config.toml
n_layer = 13
n_experts = 32
activation = "squared_relu"
balance_loss = 0.000203
norm_eps = 1e-05
optimizer = "soap_variant"
seq_len = 2048
Below are experts of layer 7 (counted from 0) of a mixture-of-experts language model. Rows are named router (the router's row for the expert), up (a neuron's input weights, with its number) and show model dimensions 224-447. Each number is 128 + 32 x the weight over its row's rms, rounded and kept within 0 to 255. Numbers have three digits each.
Before each expert's rows: "gets" lists some tokens that make up at least twice as much of what it gets as of all text; "comes after" lists some tokens at least twice as common just before its tokens as in all text. This comes from a sample of Wikipedia text that the model never trained on. Tokens count by the router's weight.

# expert 27
gets: "-", " of", "==", " National", " World", " University"
comes after: "\n", " C", " University", "C", " B", " F"
router:137095141228159099131125110106089095097177115190066143119093034154118048122102141112080137092140115153146186168138134132153137145111156176151111153147086129081125100132162104176125091159180137119161128155132109124141183078121172142140132149094130139137115105141151114166131128087110159136074105077102045178152108170151098107152092135158167073109123164101141143129115163118037110092176148103161164125123123116152080156100130156141120208103103122104145148132143088103069105145102170167131139090131158099105083123124123100040073131205099016115156124100126203086074111093120108134158081140150130124187133085089124180108128151130104085114118096116126116134091055123164089129146
up0:106131165143117122127164084087139085173145176177099131108158107125162060127122106112204156120082156118152217067100120126139206156070108147178185089136121093117205180087108091128126154094163098149109091153113134121093095139129107117117172111093124160130093129163108150129082135115170115119147155119115138093078132138172108131161132140161140075119112113125125154177108133099077183100122144081123136051119167081156101099153126091150164163137118194177094135131109096132129189110116151155177142143162093103134111159133120117133132111147074143113097156174120101123155184076133115092141102150127145068110073141142113103132148176118123064094136123131094089139173084112091147152149
up1:143110133119058127129170129125095135092129159098024040149125103156122136106127074166127106128145162109102107169159145157075166142132107127080185119122139107120167072193144084176144197179153144161089092101133143083126201107108099106115135134107136125181084213152131095140112139133136188125113124172070075124066096124081100155159124148097087141157144120086084168192147102140086153140179128164127071146162144083167089154138184189128137123113078146140111074142139157103115146126121129158160141170172180094119168117115166118084100186153126073195109090162131110093126135141072154170169151227168150133111147160152103100121144156080158108188145137101154103094124076075154103167131
up2:110142158144149119104159109099097222159157092161104150149174102151118113160163215123109122124109158129079132109131157123162212221044150112124070132095069112129121159135194114180134112150180134152151144172121139146087123145104142109099120132140097128152103145138137154200106138133116050177123130099133134196131074132154187096064141136165167139085132117125017155113081200068122144083163149172122138140140175130085153156145171137134119118117203139147146148158148102137086169144140120139179138161082149113143134066127106171078135096148105125087149131093122107134093132100153127116191122097136169149122155063159140117143114120151111123106172061161145110190042122078127126117086

# expert 21
gets: " that", " he", " was", " He", " which", " The"
comes after: ".", ",", " that", "s.", " and", " which"
router:093157108142138173090172103124119170133110140090102148110091090125111062104124160108116106127183108143117099117169148151124141111133137152128107170143097143154078127118196151175139097124110101114128130104077180115134115119103127184110155137120112183106091144097134157109160172091060087137125107090133151181089097155078148135112068143105124105163088078114085158148211175153118088096152118110089131146143172055158125144164143125142138202168134124134188161108111214194110126130063114086121136189109071183112161130067099106110130146106099157128146124116118107115136195106132151114128127132158088214160094121074143103179151105081147138112153171088161160145099125121098107103134
up0:166123058167079206116098130116114140170086170049092113109126119104157160101138146098153155114127157146151102096130163196133096163136207092132146132172106158086121149171152139118140155163117183121158144116147121057164110150130117128104151114103113157136157143188053068096056110060100073156171131202147160165157100153093169102172117144172128165125164101123109179130185116136164151165063083143156039157107069161158154142197149189111117154135127104179145094075156124168110093106085159133162188168122073196099065100092084123186118143105115095087148152092115148110146133093124081105186131129109086129161109110117122103156100128157111119149151206142159145197128116124139167202088
up1:135147101107104113122135104050097121061100117124157124106170107152146078079115085205098089143048187168108144163152128221180138110172096096124061167141116138143124163109124149135108163162157094167131089132123196093093127112160152154108167157108127165136134145174141110089144137105105106160118065130209117161191130166083112114157118114138119150107101157159114101098162179090148103144132175085093131121150140083147063107191129089084111155114113140114134164085115123143079091141177122091088157143141132080121129114087099151081073095146198146154146124127074131155126090124104186126110129110187122165103141148090138093168134172177190140171161162119112112202210137100197087121072
up2:042125099112158187122094119131176162160127073111160068100236165122130140110115163111141100153172130128151126183125184068144077176117142190146110119151166196179104161108145130099124082111155088101132091092108091106138166129064138182138117190135125109136107068112155148092162136070125124137169146147171099088145096166070164157129076107090125136166079098135169092132131124165136141140164109087125125080140145108114085116123135038121147121136104085195108152160097175087108138148110127049150109168149104153130122124104116140051143128125122123124169122127162079174109166118094152173202113080130160190125137089069127101154145079108096124088155130144120121086100150111136123072095

# expert 3
gets: " the", " a", "'s", " The", " his", " an"
comes after: " of", " in", " the", " for", " with", " to"
router:170212132093186148184138121101100187120151155091064139114122092149133164108076141129148106206184143197127141153155167134145141108160115143121143120143118185130111089157156140059154084092140119141138132067079133150171096161150097103112138184147146089102107141163150132097117202077122149185184132152117092133117072134144168129075139137150054119150143067143134114121160170081132137106164082133114124179160086091167085161133164169130184126137148112149131137132137164096078096120192144150093143089143176152104178104081151117091139159118108164123140151065083114113063130149160150153110096149173133149092052121069095123125133095132148119116152130159151183105126094137145101079153
up0:138144119148089122144138151016141143141121120142086124085172104136107148108151086088087131122089094133129087149150094098121164170109101149104127203128095089110077149109167094111161162159143088153131086063049139063138193132130131130144124156093123087149115057089145123149078096118143149089084190167077153147069167093093105180085122111135128122137035154117151171161133127096162086156174128098101131116138143125164078173137111151166149166132176127122100107084169168142145154110111138094149103033147142143108103124103118142111149138147183062127111167151130146115139094181107137145143155165142141170091123114129160122130105106079122211087131164150160190178146162100104126104119
up1:120104193140112085073127101146054143132190094152121145117112099127107191149127127125174199145184126157108148158130094145103115096186125112186143091183120100167126108093100143139203089113122073132104128119111076127106076140151120157160144174158145128097147181144129178080180169107076122078101195128104125145116067120072133062126094119090138132137167198165201104178168113112063146163127101133180120079129188155110141109144151144107126123120069122132159110100153093158059148121129144146121118075145121111146131092113153113069077124082158097123170147102088165148164094139136142114114140161139157150124139115215175123183118133096146165200172107151158144063142152103080110089155
up2:101092111142086058091099130156118128183103150162143098175130124141152097178161121123170090117116109111138080170162190140127143133179119110132098139113129108066068184124098095139057165091134192140169156126172172089099141050100180122129100117159108109116132084138147175190130138136103157057111156148153096130087193151154167090145115120138082070173112204132126118127125137098081141197125153143118124104132129111121161147091131111171123181176145098145098107103132133115121153145137140083110128139179097103139136120091089103122116126120081195140124137147115181123163147111179166143142102092119153157135139146148124168108143160187108103175089103116050130135174110052072140192197